{
  "router_score": "sigmoid",
  "normalize_top_k": true,
  "balance_loss": 0.00287,
  "lr_router": 0.000932,
  "vocab_size": 8192,
  "norm": "rmsnorm",
  "norm_eps": 1e-06,
  "optimizer": "muon_variant",
  "lr": 0.00624,
  "train_tokens": 381000000
}
Below are experts of layer 4 (counted from 0) of a mixture-of-experts language model. Rows are named router (the router's row for the expert), gate (a neuron's input weights, with its number), up (a neuron's input weights, with its number), down (a neuron's output weights, with its number) and show model dimensions 0-255. Each number is 50 + 15 x the weight over its row's rms, rounded and kept within 0 to 99.
Before each expert's rows: "comes before" lists some tokens at least twice as common just after its tokens as in all text. This comes from a sample of Wikipedia text that the model never trained on. Tokens count by the router's weight.

# expert 50
comes before: "1", "2", "4", "3", "5", "6"
router:63 52 30 35 73 61 57 56 53 60 70 59 48 51 50 67 54 46 39 47 64 50 46 46 47 28 25 67 47 58 70 55 42 91 67 50 45 27 36 58 52 61 52 57 46 59 45 36 56 41 44 68 41 37 47 68 64 65 59 41 85 61 32 36 26 50 65 24 42 63 42 68 62 62 47 68 15 66 35 54 83 30 57 50 80 53 39 57 31 74 39 67 35 66 52 40 78 45 66 28 40 58 37 57 45 75 52 19 53 61 63 49 14 39 43 52 33 45 65 53 40 50 36 72 71 50 53 29 52 51 49 47 46 46 59 32 47 72 73 73 35 54 41 35 83 54 56 30 51 51 74 59 95 56 45 55 56 49 60 24 53 41 68 70 56 22 20 61 53 76 36 34 65 54 59 53 22 65 44 51 72 34 59 72 63 65 24 54 63 40 37 56 51 54 36 57 37 53 59 18 52 42 38 62 58 26 43 52 79 50 35 64 55 65 67 60 55 51 49 53 60 33 42 53 52 41 51 78 67 88 68 17 43 63 49 23 35 63 51 38 55 68 44 49 52 39 48 35 75 51 72 62 28 39 74 51
gate0:43 41 59 43 35 49 50 60 37 66 43 21 51 53 66 64 54 46 41 65 64 69 61 86 49 51 41 49 55 24 55 34 72 40 36 60 42 59 53 47 54 49 45 59 09 51 49 65 48 19 64 49 50 54 42 58 51 39 80 72 51 64 66 25 61 53 67 36 59 66 44 87 62 59 44 51 40 48 29 62 87 48 62 58 26 33 46 53 53 46 49 41 71 25 80 43 66 32 21 43 44 44 40 41 49 81 38 73 58 26 62 59 70 39 70 31 22 57 55 65 29 38 57 20 48 39 30 06 45 39 21 57 31 61 41 51 48 70 44 73 65 88 50 62 69 45 67 35 57 26 42 39 55 50 56 20 59 65 42 39 37 63 29 50 58 54 39 66 33 31 50 42 36 18 37 19 54 38 60 73 41 70 62 53 60 48 63 52 38 24 29 33 57 51 63 55 68 58 44 48 45 68 57 56 36 45 33 25 38 42 57 15 65 59 21 61 45 37 15 70 56 39 60 31 57 68 40 52 42 56 63 56 50 40 61 32 67 67 52 53 46 70 41 57 53 46 58 57 50 63 38 57 59 64 73 47
up0:38 61 54 32 63 75 57 09 60 62 64 48 46 41 33 88 47 44 52 19 46 82 43 30 30 36 40 41 64 34 49 49 80 50 42 65 36 52 30 41 56 59 22 56 49 61 36 58 50 45 47 68 67 34 72 62 48 44 51 47 61 55 62 47 54 19 51 64 48 71 45 78 50 38 46 53 61 53 74 73 61 60 44 65 57 43 24 62 63 97 40 30 34 30 67 36 72 29 35 42 41 50 33 39 47 67 52 59 61 46 30 53 51 50 53 57 39 48 77 37 31 63 60 44 50 59 55 67 64 37 52 28 45 45 35 58 46 80 50 69 34 68 31 59 51 57 43 31 49 62 45 49 43 43 46 53 83 76 50 23 19 67 58 29 67 49 21 62 47 51 51 72 41 32 49 77 59 68 51 64 64 27 78 46 60 19 48 51 70 41 34 47 64 53 63 45 66 54 53 49 70 85 40 29 56 37 23 67 64 70 42 59 49 42 51 34 60 41 19 41 18 45 68 22 53 20 48 46 48 63 66 71 40 29 59 32 30 39 53 53 35 50 49 68 55 50 50 44 36 41 36 81 54 58 51 57
down0:53 46 45 60 50 40 58 72 35 44 44 34 41 42 60 57 51 40 39 37 71 35 58 94 51 42 67 41 60 39 55 53 68 59 68 49 53 68 47 46 65 79 39 39 58 59 45 43 52 62 25 61 62 50 26 39 50 43 76 93 63 54 47 54 46 77 66 53 50 38 50 43 63 56 97 88 62 33 56 31 49 31 36 41 41 35 62 75 47 40 18 51 23 12 79 59 51 48 44 33 64 55 39 56 36 61 39 24 61 68 56 44 32 39 59 21 54 53 55 50 38 42 58 39 35 42 49 49 73 66 39 50 48 46 62 61 33 49 71 27 58 41 43 64 56 51 49 43 59 52 36 42 67 24 67 43 42 29 49 49 10 29 57 51 48 41 59 49 57 76 49 42 48 51 56 19 51 47 31 29 49 70 56 57 62 45 46 37 59 27 58 47 56 54 55 20 25 82 52 72 41 26 68 29 73 57 28 37 82 54 50 58 49 34 58 34 47 33 62 56 40 32 45 49 56 27 25 70 38 61 54 40 41 77 32 70 47 81 59 48 52 39 38 33 77 43 23 83 67 64 69 51 50 43 38 35
gate1:44 38 32 58 16 88 59 35 71 42 42 54 46 29 39 80 44 62 44 51 37 52 59 20 64 39 55 31 52 29 72 62 25 78 58 42 66 60 69 46 34 58 63 34 77 35 78 44 31 47 66 39 75 53 54 41 47 55 21 66 41 35 37 64 31 46 69 38 54 48 32 38 54 43 50 36 28 59 34 63 56 39 63 55 60 61 68 54 33 55 50 21 56 73 30 61 45 12 36 47 30 37 42 36 49 46 48 70 37 52 42 47 43 28 53 57 49 71 55 48 37 37 39 44 05 50 70 40 48 61 53 55 43 34 42 70 49 62 56 64 49 51 43 43 52 67 59 56 34 24 65 64 24 58 46 50 47 39 49 24 47 60 50 54 14 33 51 50 66 64 52 44 42 51 39 64 91 36 50 48 57 19 67 75 29 63 38 49 33 59 34 56 70 60 27 71 60 59 85 37 27 42 55 58 62 27 56 54 81 46 58 41 51 52 34 46 74 37 84 48 43 41 55 42 80 45 69 54 52 39 31 20 65 39 51 46 63 11 74 39 37 60 32 54 39 50 62 34 46 49 59 43 54 35 47 67
up1:10 37 45 49 33 82 64 26 70 51 53 43 52 51 44 59 53 39 23 56 39 53 70 34 61 49 31 45 50 27 58 41 22 71 71 48 42 35 41 44 26 43 60 51 39 46 50 58 37 58 34 28 64 71 54 57 42 48 68 48 29 47 85 17 64 49 62 47 68 60 46 47 39 66 52 56 53 23 33 40 53 55 72 39 53 51 66 41 30 62 38 25 58 61 33 47 68 26 62 55 74 45 38 67 53 38 25 27 40 49 42 55 62 34 46 38 33 57 51 55 52 36 49 65 31 35 50 26 38 62 47 42 44 57 41 64 69 74 35 36 52 29 55 59 59 67 39 47 64 19 51 64 72 45 42 52 35 55 57 39 69 47 49 46 03 39 18 24 35 49 45 27 49 59 60 77 47 33 42 53 40 10 75 46 37 42 53 52 56 47 51 30 42 45 19 70 66 44 69 60 13 23 68 65 41 30 42 43 54 35 48 67 55 64 15 48 71 40 71 54 48 47 56 47 56 58 50 74 44 72 48 45 41 42 81 65 61 21 60 56 23 69 35 40 61 63 71 41 46 77 42 33 44 69 50 35
down1:44 66 24 40 54 52 22 48 64 57 64 48 66 37 49 47 74 45 38 32 55 66 56 78 52 38 35 46 80 60 57 74 31 65 53 53 56 48 33 55 29 49 57 42 82 40 33 18 56 69 25 64 52 25 61 44 45 37 27 55 56 51 48 47 33 44 59 46 57 30 21 35 39 52 37 66 44 58 37 52 66 27 51 70 55 37 20 57 43 68 86 25 61 76 54 70 49 70 52 54 62 47 54 64 60 78 44 35 65 52 44 48 53 47 56 47 89 63 47 91 54 51 52 34 67 40 57 39 79 45 34 46 43 63 65 62 45 51 36 32 41 60 50 30 56 78 56 30 34 33 52 28 39 64 58 39 62 12 46 45 55 39 52 79 42 42 49 41 44 50 56 50 64 58 39 51 60 65 22 64 22 44 73 48 31 28 32 40 65 48 42 66 39 68 33 77 30 42 77 43 73 62 74 58 55 54 88 38 53 56 44 40 61 31 50 48 55 16 67 47 22 52 39 73 68 62 48 41 84 57 33 45 66 73 50 29 58 60 50 25 36 50 68 64 31 55 57 30 50 42 38 38 57 57 57 59

# expert 41
comes before: " the", " he", " it", " they", " she", " a"
router:41 45 60 47 69 56 53 40 63 27 44 50 23 55 78 27 21 48 37 61 47 36 30 56 64 30 29 35 36 29 73 56 43 25 66 79 27 43 36 52 46 52 76 79 63 59 33 36 73 41 58 43 39 99 43 38 48 65 58 62 69 29 55 46 34 64 61 37 44 70 47 32 38 49 69 51 52 35 20 52 57 55 65 63 59 48 62 72 52 71 66 47 25 44 56 71 70 46 32 43 43 60 76 51 50 60 42 31 39 35 72 33 58 49 54 72 57 35 59 32 53 71 56 26 38 08 50 40 27 44 46 65 72 31 88 43 91 46 40 71 41 54 50 66 76 54 52 49 46 45 35 36 43 72 45 45 53 71 47 45 37 52 54 68 48 38 39 51 28 67 81 44 80 58 42 23 61 45 34 32 83 28 32 63 57 37 62 61 43 58 58 50 49 82 47 59 57 60 55 65 28 49 35 46 49 48 40 57 69 33 26 55 52 49 75 47 57 66 44 31 40 63 32 27 36 26 47 59 41 37 60 28 47 52 43 40 51 49 56 63 44 57 42 47 66 30 24 48 54 41 33 25 42 52 48 67
gate0:67 64 32 33 37 63 54 40 72 44 43 36 51 33 48 47 41 47 31 41 73 55 74 38 42 68 63 53 39 66 37 46 56 49 48 57 29 62 58 53 83 64 67 38 37 48 57 62 48 89 33 46 53 50 60 48 42 69 65 49 83 57 35 58 30 55 42 75 49 23 47 38 23 46 52 75 45 63 63 38 55 32 44 44 73 40 45 63 38 60 37 46 53 67 42 47 75 24 49 38 49 49 62 46 32 68 67 45 35 77 45 34 67 35 44 57 56 49 58 47 48 41 38 37 47 28 41 28 52 49 68 50 30 32 39 43 82 69 35 33 51 66 39 53 99 42 59 57 44 42 51 48 44 55 28 24 10 56 32 39 44 40 64 62 68 51 71 57 43 53 72 63 60 90 76 73 69 70 38 38 65 30 20 48 21 54 61 38 73 25 43 54 46 38 34 49 73 37 44 31 44 35 44 36 93 58 45 45 70 54 52 73 35 54 23 63 27 37 39 54 53 49 50 36 70 20 53 33 34 55 42 77 48 67 57 40 29 60 60 39 71 68 49 50 40 48 31 49 51 38 60 60 61 36 39 59
up0:53 43 21 45 24 55 57 34 64 47 33 33 46 53 48 26 49 50 52 45 47 44 74 40 45 69 52 44 37 54 46 54 48 50 47 56 46 62 51 51 57 74 48 49 28 36 63 53 44 91 25 25 59 63 58 46 38 70 61 78 52 63 34 62 43 59 39 71 49 16 38 57 34 49 69 51 50 58 65 42 57 35 32 47 54 30 50 53 28 61 48 55 52 65 51 52 77 13 40 33 54 42 63 67 47 45 76 30 23 68 54 52 66 31 59 77 37 36 34 26 42 45 52 45 37 44 37 19 57 58 74 57 25 41 45 41 64 60 40 42 57 57 32 37 90 39 61 68 41 41 41 61 49 55 10 38 31 67 36 36 25 61 44 64 56 31 68 80 47 69 85 62 50 93 37 55 65 47 40 29 62 49 52 35 39 50 61 42 70 24 62 53 40 56 31 48 70 42 40 63 48 40 69 48 80 59 51 56 57 48 46 72 19 53 43 55 36 33 26 51 42 41 45 34 63 13 59 29 30 55 55 74 32 46 62 49 45 45 55 41 91 71 65 47 44 44 25 45 44 52 50 69 74 24 33 54
down0:49 45 35 43 43 52 53 65 28 51 60 57 72 34 61 48 53 25 48 50 13 47 20 53 49 51 54 52 52 71 64 55 72 77 65 49 79 47 44 37 76 57 55 57 36 89 62 54 32 62 36 36 54 53 50 72 43 52 71 70 38 54 45 31 54 58 86 63 63 36 19 44 38 44 41 55 62 70 62 45 46 36 45 50 46 47 29 45 65 73 27 47 71 66 44 72 60 35 59 43 42 60 50 66 60 32 51 31 36 75 58 45 39 40 61 62 32 65 55 33 46 32 48 57 15 41 47 06 81 48 56 47 46 47 49 60 32 77 43 54 42 44 53 49 57 27 44 33 34 70 58 31 50 54 44 59 43 57 32 74 68 68 25 69 33 49 29 79 59 59 88 38 48 69 33 39 43 39 31 66 50 35 61 44 71 34 34 49 70 50 64 45 28 43 47 28 37 38 46 61 52 45 66 38 67 66 36 57 55 56 54 71 32 58 54 73 15 37 56 66 43 47 06 51 29 41 56 23 43 41 25 64 49 45 69 60 55 34 42 27 48 46 82 73 62 51 44 51 35 42 44 59 72 22 46 29
gate1:19 50 58 54 42 65 38 32 44 34 46 67 48 53 36 34 26 57 59 53 82 66 25 58 62 32 26 26 53 65 48 42 48 35 69 42 52 61 48 57 41 49 62 60 56 36 20 39 64 26 65 50 61 58 38 62 62 52 56 40 34 37 47 75 74 75 43 53 57 51 55 23 40 72 32 53 18 47 40 94 24 82 49 28 25 16 44 68 62 51 42 55 34 54 57 58 56 50 32 53 60 19 50 79 40 60 24 33 37 48 77 28 49 55 35 80 54 36 29 69 33 98 33 34 50 33 47 52 35 53 25 47 62 42 60 46 40 69 25 46 53 31 63 43 45 56 54 30 56 66 43 40 42 48 49 64 35 43 52 30 50 36 42 66 34 60 58 61 43 75 53 51 49 47 58 51 64 49 41 52 67 38 70 43 30 32 38 67 58 57 50 51 35 44 34 44 47 37 24 33 55 37 62 66 52 15 48 46 34 25 32 62 36 83 59 73 56 45 40 27 51 45 57 32 34 26 68 74 42 74 43 41 64 37 58 40 25 34 55 51 25 60 45 47 52 66 43 30 58 51 37 34 35 49 53 32
up1:38 66 58 24 32 71 38 31 40 44 72 71 39 39 36 55 28 64 51 42 67 68 34 50 88 38 32 43 66 53 31 49 66 30 39 37 70 50 50 52 52 47 49 38 66 59 32 36 73 47 63 80 52 74 51 56 51 43 56 44 48 58 76 43 72 49 37 51 74 55 46 36 52 83 43 64 40 34 54 69 52 87 45 26 31 39 23 52 69 36 46 32 56 49 54 61 56 25 42 87 31 35 47 43 29 70 24 29 60 42 66 41 43 38 27 68 55 55 31 61 44 66 64 69 58 37 43 53 38 44 48 39 65 43 72 54 46 77 44 07 28 41 37 34 44 39 56 31 40 69 67 39 26 63 57 67 51 23 50 61 54 44 35 42 51 39 62 51 55 73 29 20 48 55 64 51 66 36 44 36 50 42 53 60 28 51 65 62 50 29 40 52 41 10 48 31 55 42 47 44 49 52 47 44 81 25 65 34 54 53 81 39 59 57 71 67 42 40 65 57 70 25 63 25 54 36 54 62 35 65 37 36 55 76 60 52 24 52 36 51 42 61 64 32 71 66 47 60 36 58 38 50 42 63 33 15
down1:36 38 23 49 66 45 39 58 50 36 21 34 28 51 68 22 74 67 48 54 52 38 36 70 30 23 60 31 32 47 67 69 78 63 44 66 65 55 29 26 27 50 51 75 87 50 21 55 46 65 42 71 69 80 37 52 26 63 51 58 48 62 77 75 56 52 48 53 30 42 42 43 50 32 25 51 49 44 24 66 27 28 66 43 30 49 35 71 72 41 53 69 30 55 51 47 65 94 24 36 52 53 47 43 87 63 42 49 54 68 59 28 41 00 20 63 46 29 69 52 63 58 68 23 48 42 56 54 59 56 54 92 72 58 62 48 42 56 31 53 68 62 67 42 75 50 59 42 86 50 37 42 35 48 50 67 50 47 54 60 51 34 24 45 55 46 47 37 39 59 38 65 45 69 54 53 62 30 50 34 47 49 47 41 43 24 39 76 38 58 53 62 36 56 56 61 55 42 54 56 40 55 48 41 50 51 73 39 43 59 11 62 36 52 53 38 55 37 61 52 38 61 43 48 55 48 32 58 45 54 44 49 38 51 34 51 35 61 44 48 29 54 42 31 69 57 63 60 74 53 52 27 73 45 44 53

# expert 89
comes before: " the", " a", " an", " with", " in", " his"
router:48 66 65 43 55 55 59 29 80 24 56 46 26 35 58 48 55 52 21 68 66 37 26 59 19 34 37 38 71 59 56 54 32 73 74 75 31 55 52 59 23 38 41 66 46 48 29 50 39 28 51 31 45 60 51 55 66 46 72 60 46 49 47 41 45 46 43 28 54 73 64 35 58 80 51 64 53 59 22 40 63 57 74 35 45 72 50 80 37 71 19 71 65 50 63 61 49 26 53 35 29 59 67 49 38 57 37 42 48 43 51 61 51 46 47 61 36 52 65 59 56 52 36 58 43 34 16 52 71 58 29 34 72 12 52 52 74 75 37 59 62 47 51 93 58 56 47 33 39 58 59 49 46 43 43 55 73 46 55 31 51 53 70 39 37 37 09 34 36 52 51 42 64 62 47 42 52 74 48 20 42 56 28 75 62 64 67 67 54 49 42 62 52 51 49 49 32 37 34 21 58 38 43 84 52 38 63 63 84 53 35 38 34 70 62 42 70 56 56 43 39 52 51 32 25 33 50 67 42 35 66 37 72 35 37 41 46 51 69 40 36 79 58 44 56 36 54 50 36 43 30 09 43 45 67 62
gate0:62 43 49 47 13 86 62 17 36 51 57 55 33 39 55 38 46 71 47 66 41 31 47 42 69 77 62 57 47 50 59 52 00 42 66 60 64 36 47 35 31 39 38 41 42 57 47 26 26 52 35 48 34 50 42 26 52 37 47 52 60 58 29 51 26 66 59 77 35 43 56 51 53 72 51 51 68 73 49 43 45 12 66 60 49 59 06 61 54 36 50 45 48 48 31 49 37 27 63 30 31 30 46 43 40 55 32 54 66 40 55 55 27 45 47 77 62 40 49 41 63 62 42 53 45 38 51 28 45 49 58 30 28 69 43 63 36 60 31 70 56 41 21 48 34 53 45 59 36 57 55 53 41 29 55 57 71 45 70 26 46 37 31 59 30 47 32 36 63 48 44 46 26 49 74 66 61 46 60 15 25 54 60 72 63 70 35 35 66 27 34 53 49 38 46 47 75 55 56 54 23 64 53 34 60 48 74 51 54 65 20 41 34 53 63 35 64 67 60 68 48 61 60 59 79 51 44 78 40 36 44 56 56 49 46 30 62 62 68 68 47 60 57 70 97 55 41 32 73 50 41 19 45 56 38 76
up0:75 44 56 30 26 86 59 14 36 44 34 50 35 58 72 48 46 61 50 58 55 22 38 65 69 74 43 52 57 57 65 59 19 54 59 49 58 43 44 45 36 42 35 20 58 50 32 36 40 39 31 63 38 58 36 29 57 45 47 51 35 37 44 42 19 57 54 82 39 67 53 68 46 87 46 51 77 70 42 45 48 20 43 61 60 53 21 71 53 45 54 48 29 43 44 41 25 30 69 35 45 28 52 53 45 47 13 53 62 32 45 63 35 34 38 50 53 48 43 50 76 59 52 58 25 28 59 46 28 50 63 34 38 59 49 48 51 69 34 64 45 57 24 64 42 57 32 51 36 69 62 37 54 25 54 79 79 61 73 38 40 38 43 65 51 52 54 44 45 38 51 59 35 56 63 59 65 42 57 23 39 30 63 73 53 56 36 29 67 39 30 59 42 52 61 54 85 48 43 48 36 65 51 55 59 70 55 43 58 68 55 27 42 44 68 20 97 60 53 68 57 41 69 39 79 49 48 77 38 25 46 40 47 44 50 23 59 63 57 58 50 69 63 66 81 62 33 38 75 52 44 23 36 59 37 57
down0:67 55 59 59 41 67 27 48 51 55 49 54 48 63 57 34 54 34 23 33 52 63 46 74 34 15 04 56 65 48 58 80 51 35 67 39 21 57 72 47 61 23 40 48 59 52 54 51 37 51 59 41 65 26 24 49 68 28 78 63 65 58 22 47 68 29 54 49 58 67 43 44 56 27 47 50 29 46 32 48 47 98 59 63 43 42 36 55 67 49 46 48 60 72 59 51 54 26 58 60 53 33 59 57 47 46 73 61 43 52 59 66 51 28 85 40 40 80 40 72 63 56 31 62 56 21 47 58 42 56 70 18 62 43 46 50 65 76 66 14 69 64 26 63 65 48 46 65 39 54 31 38 71 38 40 34 77 48 50 51 40 49 68 52 22 60 51 44 25 49 53 42 65 31 59 41 45 69 31 69 46 51 22 55 55 80 39 44 52 38 49 72 62 52 56 37 51 66 48 58 62 45 61 57 29 73 55 63 18 68 31 45 55 43 54 49 71 63 49 50 49 55 49 24 61 54 76 31 57 60 46 64 47 90 42 37 59 38 68 29 47 57 48 63 47 39 62 70 20 65 35 34 34 43 42 43
gate1:33 71 47 44 37 46 34 40 64 66 46 72 47 26 62 52 32 33 37 57 45 50 57 54 44 58 39 28 39 52 35 60 33 97 69 58 39 37 25 59 46 38 38 81 47 24 49 48 48 78 47 46 48 47 41 55 79 72 62 62 62 80 52 68 71 46 44 67 50 48 53 27 55 54 63 30 39 52 84 61 66 66 60 47 50 60 55 56 61 40 37 43 79 53 20 55 71 18 40 25 41 48 86 53 38 70 45 55 42 50 51 44 39 39 76 78 45 42 49 46 59 36 66 30 40 58 48 62 37 43 65 58 36 44 58 39 37 67 42 59 61 45 69 73 47 50 65 53 65 31 53 45 52 74 72 38 81 46 45 50 55 56 62 34 49 27 47 53 88 62 56 34 47 64 43 42 62 53 48 25 43 62 52 70 73 63 25 70 49 41 30 66 72 59 62 30 55 35 64 65 60 73 43 65 45 32 29 68 59 64 33 45 35 48 42 48 40 49 82 55 42 63 65 17 47 36 31 42 44 43 53 50 64 43 52 04 56 55 46 82 59 56 55 29 63 55 71 32 48 52 71 16 22 39 25 65
up1:33 67 53 51 51 37 35 59 46 76 52 77 36 44 58 50 34 44 47 60 52 40 47 36 35 51 51 19 54 53 32 49 60 92 60 53 27 34 27 71 40 29 37 61 55 40 58 42 46 74 63 44 48 65 27 73 71 49 52 64 43 72 33 62 86 53 50 64 40 51 47 48 51 63 69 35 42 40 41 73 69 50 56 54 54 55 34 60 61 22 28 48 65 56 26 49 59 30 48 35 32 42 76 58 29 55 47 61 51 11 48 23 32 32 62 70 40 47 55 64 74 20 50 23 37 41 57 57 40 36 55 76 52 50 63 39 50 48 50 43 41 48 60 65 55 53 68 47 45 32 66 45 35 49 70 33 89 39 54 51 48 37 57 23 36 37 60 60 57 57 46 36 41 57 39 39 63 66 44 46 46 68 72 73 73 62 57 60 53 40 23 65 73 40 52 25 63 40 67 58 49 62 51 76 41 57 25 65 74 74 30 45 41 83 42 28 44 57 70 54 52 55 86 21 53 44 44 54 33 45 46 39 52 39 48 06 53 59 49 70 66 68 56 16 58 56 58 29 62 47 58 22 31 48 31 81
down1:68 28 64 36 45 58 22 57 57 51 65 48 63 85 26 57 61 42 15 56 44 37 41 38 67 66 50 62 36 47 24 33 34 36 64 49 34 34 51 22 54 69 43 50 22 40 46 62 41 46 47 47 81 40 47 21 36 40 41 53 69 71 51 62 54 36 18 65 41 51 49 18 42 34 20 57 28 52 48 46 55 67 63 53 72 63 51 61 69 54 55 62 54 67 42 69 66 41 55 47 56 58 46 26 28 44 43 13 58 46 67 66 60 72 63 34 45 23 60 45 61 64 60 59 30 48 35 62 78 40 34 56 34 64 34 60 30 36 61 88 50 41 52 69 65 57 52 00 65 28 50 48 38 37 48 54 61 40 48 60 75 74 19 51 55 46 52 70 59 59 61 29 43 78 67 47 68 44 33 62 63 52 19 66 68 63 40 67 51 57 36 46 42 53 55 61 34 50 71 63 55 39 61 74 38 64 37 34 48 42 74 43 58 51 46 46 59 23 68 32 65 45 60 11 42 32 60 39 47 53 36 71 41 50 45 53 45 56 40 90 38 61 65 29 57 57 62 52 42 32 57 64 56 74 42 48

# expert 0
comes before: " |", "i", "a", " (", "ov", "o"
router:54 69 57 66 26 44 43 34 76 50 45 78 22 56 62 77 30 48 26 38 40 36 56 59 44 37 37 59 89 31 67 28 45 55 67 83 32 62 55 62 48 49 54 75 61 44 55 34 52 52 80 42 50 47 29 66 32 81 43 56 81 12 49 52 28 57 61 50 67 65 57 38 45 72 23 74 40 48 43 56 56 47 60 48 68 58 74 47 41 56 69 76 36 71 46 56 47 41 55 32 49 52 48 48 45 46 34 11 27 48 49 30 54 57 51 68 23 52 46 56 58 37 31 68 43 23 22 39 71 64 57 53 60 40 59 56 69 66 53 49 23 51 55 80 40 36 70 70 44 59 68 50 42 66 28 53 42 58 55 45 51 27 44 42 52 34 28 46 57 53 42 53 82 38 58 58 60 26 47 34 57 24 21 69 37 69 68 80 39 55 37 70 60 41 47 47 44 66 36 18 49 59 33 51 64 57 52 77 63 60 65 26 61 37 65 56 54 65 49 52 76 45 48 65 65 30 19 63 72 58 75 37 45 50 39 56 45 67 44 66 27 61 38 63 58 42 39 53 56 32 61 50 34 40 60 69
gate0:54 53 21 50 44 37 23 31 65 60 47 49 51 51 48 74 56 50 62 23 28 36 64 58 73 30 36 73 60 36 41 34 56 55 38 65 12 54 43 62 41 63 36 37 58 12 69 52 50 57 50 33 62 60 54 29 46 46 45 78 75 31 61 56 53 38 55 47 55 46 58 42 36 48 37 57 57 75 66 55 74 41 69 49 61 39 48 32 47 47 92 70 32 48 50 32 48 49 67 68 66 59 48 46 80 54 22 20 25 32 48 31 54 28 41 56 55 40 49 65 61 74 43 36 44 75 63 76 66 32 47 81 39 36 70 56 58 80 48 68 48 86 51 72 65 75 60 61 47 54 70 53 30 65 37 38 31 50 53 37 48 50 78 66 36 68 43 53 21 14 50 63 28 62 64 57 41 41 64 42 66 22 17 55 57 51 65 64 34 52 36 75 48 37 43 46 42 53 21 43 50 71 41 66 53 33 16 56 43 61 44 64 55 57 60 59 56 76 52 48 74 43 51 43 49 64 49 63 35 48 59 38 54 56 42 54 25 32 48 54 18 43 44 42 25 61 52 43 52 64 27 32 44 33 64 62
up0:50 56 33 55 41 37 46 16 84 57 47 48 52 44 70 57 50 44 42 36 61 43 88 63 54 22 23 67 66 60 57 48 29 69 42 75 11 64 37 41 49 82 30 68 47 12 73 45 56 43 92 41 45 48 54 34 22 66 47 68 90 31 53 61 67 34 62 52 55 55 51 33 43 77 41 63 28 61 32 57 74 19 50 65 87 40 55 29 49 49 77 62 52 72 51 39 37 59 57 53 66 60 44 37 86 58 35 21 25 39 55 38 68 53 68 51 29 49 42 56 68 49 37 57 48 54 45 62 78 55 50 66 51 42 65 50 81 62 58 51 23 49 69 60 56 71 60 55 76 61 69 61 44 85 32 41 21 48 29 59 53 52 64 62 61 51 31 62 33 49 48 73 33 41 59 43 45 31 65 52 59 49 16 52 48 61 55 72 27 59 45 57 40 47 37 32 40 53 31 52 53 61 37 66 53 46 42 67 53 40 56 42 47 61 55 61 58 70 60 62 65 40 63 64 62 39 47 56 57 39 46 39 43 30 53 55 57 48 33 52 47 53 34 47 53 54 52 14 56 66 27 40 31 39 63 50
down0:53 58 61 29 51 20 54 60 82 44 58 65 20 46 51 44 34 38 71 57 40 49 50 38 49 29 76 53 66 11 56 78 74 51 59 60 49 56 61 54 40 60 58 57 39 37 49 49 65 62 43 37 66 35 31 31 56 45 41 67 46 50 80 60 51 29 56 13 56 44 60 76 37 52 70 49 49 48 44 60 41 83 62 55 50 69 51 55 65 44 37 52 40 44 42 28 41 53 69 54 73 36 36 57 60 38 27 35 60 44 56 52 41 58 43 71 75 58 51 40 31 57 47 41 30 37 52 74 60 40 36 45 47 39 44 27 33 57 70 54 48 39 69 35 40 57 36 33 38 86 30 59 61 42 72 36 68 64 34 64 62 27 56 44 36 70 60 67 64 49 36 71 50 68 37 52 65 59 37 33 44 52 77 29 36 52 29 66 00 78 55 57 47 44 47 87 45 70 31 58 49 26 60 56 32 48 46 41 65 50 24 50 51 50 84 68 58 14 69 65 44 52 70 90 38 55 23 32 64 38 41 50 50 42 42 52 46 47 25 42 51 37 60 57 42 30 21 45 60 39 33 65 49 31 59 34
gate1:64 29 40 31 39 42 50 42 66 20 56 46 26 38 44 54 44 37 41 44 61 61 61 72 54 66 37 79 63 60 52 48 29 55 44 62 41 70 61 44 28 48 57 68 42 23 37 50 54 64 65 30 41 72 82 50 51 63 52 57 56 43 51 55 47 25 60 39 60 21 70 22 39 52 41 52 26 53 40 45 79 45 40 67 47 67 50 44 51 46 61 42 38 53 41 64 53 47 76 64 51 40 56 59 40 28 26 41 37 48 62 67 66 70 51 31 54 48 53 50 76 23 19 73 45 62 25 38 42 36 88 34 31 40 46 67 41 33 39 46 64 35 58 58 26 73 62 72 43 57 58 66 36 56 79 38 64 46 52 55 40 33 47 60 61 61 44 36 42 88 18 56 50 32 39 47 36 47 64 81 75 27 31 60 86 45 60 78 39 24 33 65 57 53 29 33 25 54 30 13 51 24 60 66 45 55 66 46 46 63 39 47 69 55 47 52 71 28 50 40 54 69 36 15 30 54 49 69 46 51 29 52 45 57 70 66 52 52 48 66 70 44 60 64 68 42 45 26 72 63 42 36 55 71 51 73
up1:52 53 34 34 40 49 52 30 79 22 72 51 14 36 52 69 43 38 42 31 63 50 62 78 33 53 60 83 52 42 73 43 38 45 34 66 47 45 59 53 50 37 52 59 43 35 52 52 52 70 66 30 50 68 71 62 52 56 40 58 51 25 63 56 47 27 84 42 61 33 67 30 38 42 37 57 19 50 54 40 99 49 32 65 34 74 46 18 55 33 54 52 36 66 45 56 54 59 58 61 48 28 36 28 34 39 50 16 47 52 48 63 44 34 49 32 49 44 46 47 59 14 33 55 61 27 28 29 44 52 87 41 21 32 50 82 66 52 42 56 61 58 58 40 53 62 58 59 55 63 46 64 62 55 71 42 48 37 66 38 37 37 38 56 59 70 36 46 31 93 24 42 48 30 42 37 46 49 72 78 83 49 13 65 74 62 76 64 38 48 24 54 51 35 43 49 47 54 37 22 64 31 50 60 46 52 66 38 49 55 36 64 69 61 46 58 65 41 36 51 63 59 49 40 44 46 41 69 58 46 29 52 49 55 61 81 39 47 27 64 66 49 70 77 51 39 52 31 46 69 55 39 57 47 44 62
down1:23 36 40 28 55 57 39 38 31 42 68 80 47 43 28 37 56 42 24 54 64 56 55 71 46 53 64 80 58 70 67 48 44 46 44 55 12 36 53 24 62 63 87 59 54 43 34 50 65 27 41 34 37 37 61 27 24 09 44 58 48 71 75 49 65 52 68 73 44 18 52 49 52 31 46 64 44 68 72 64 61 40 54 61 34 64 67 56 58 66 99 61 39 56 50 72 37 51 47 61 50 56 54 54 56 38 54 44 39 30 35 47 63 59 56 08 68 54 27 73 61 67 61 41 85 81 51 58 61 52 31 65 46 73 47 37 57 34 76 45 54 29 51 46 58 30 49 70 53 39 55 60 22 36 44 76 46 46 50 68 46 42 51 46 62 35 56 45 41 36 26 52 49 35 47 47 21 34 69 42 50 39 49 69 69 47 49 74 45 34 50 46 80 65 32 36 35 72 38 17 74 38 58 24 32 57 60 25 44 52 47 48 43 40 63 44 61 64 31 52 41 54 62 55 37 54 42 59 19 54 39 54 37 44 61 55 51 49 34 44 49 41 38 72 53 50 36 59 61 35 36 52 60 41 42 25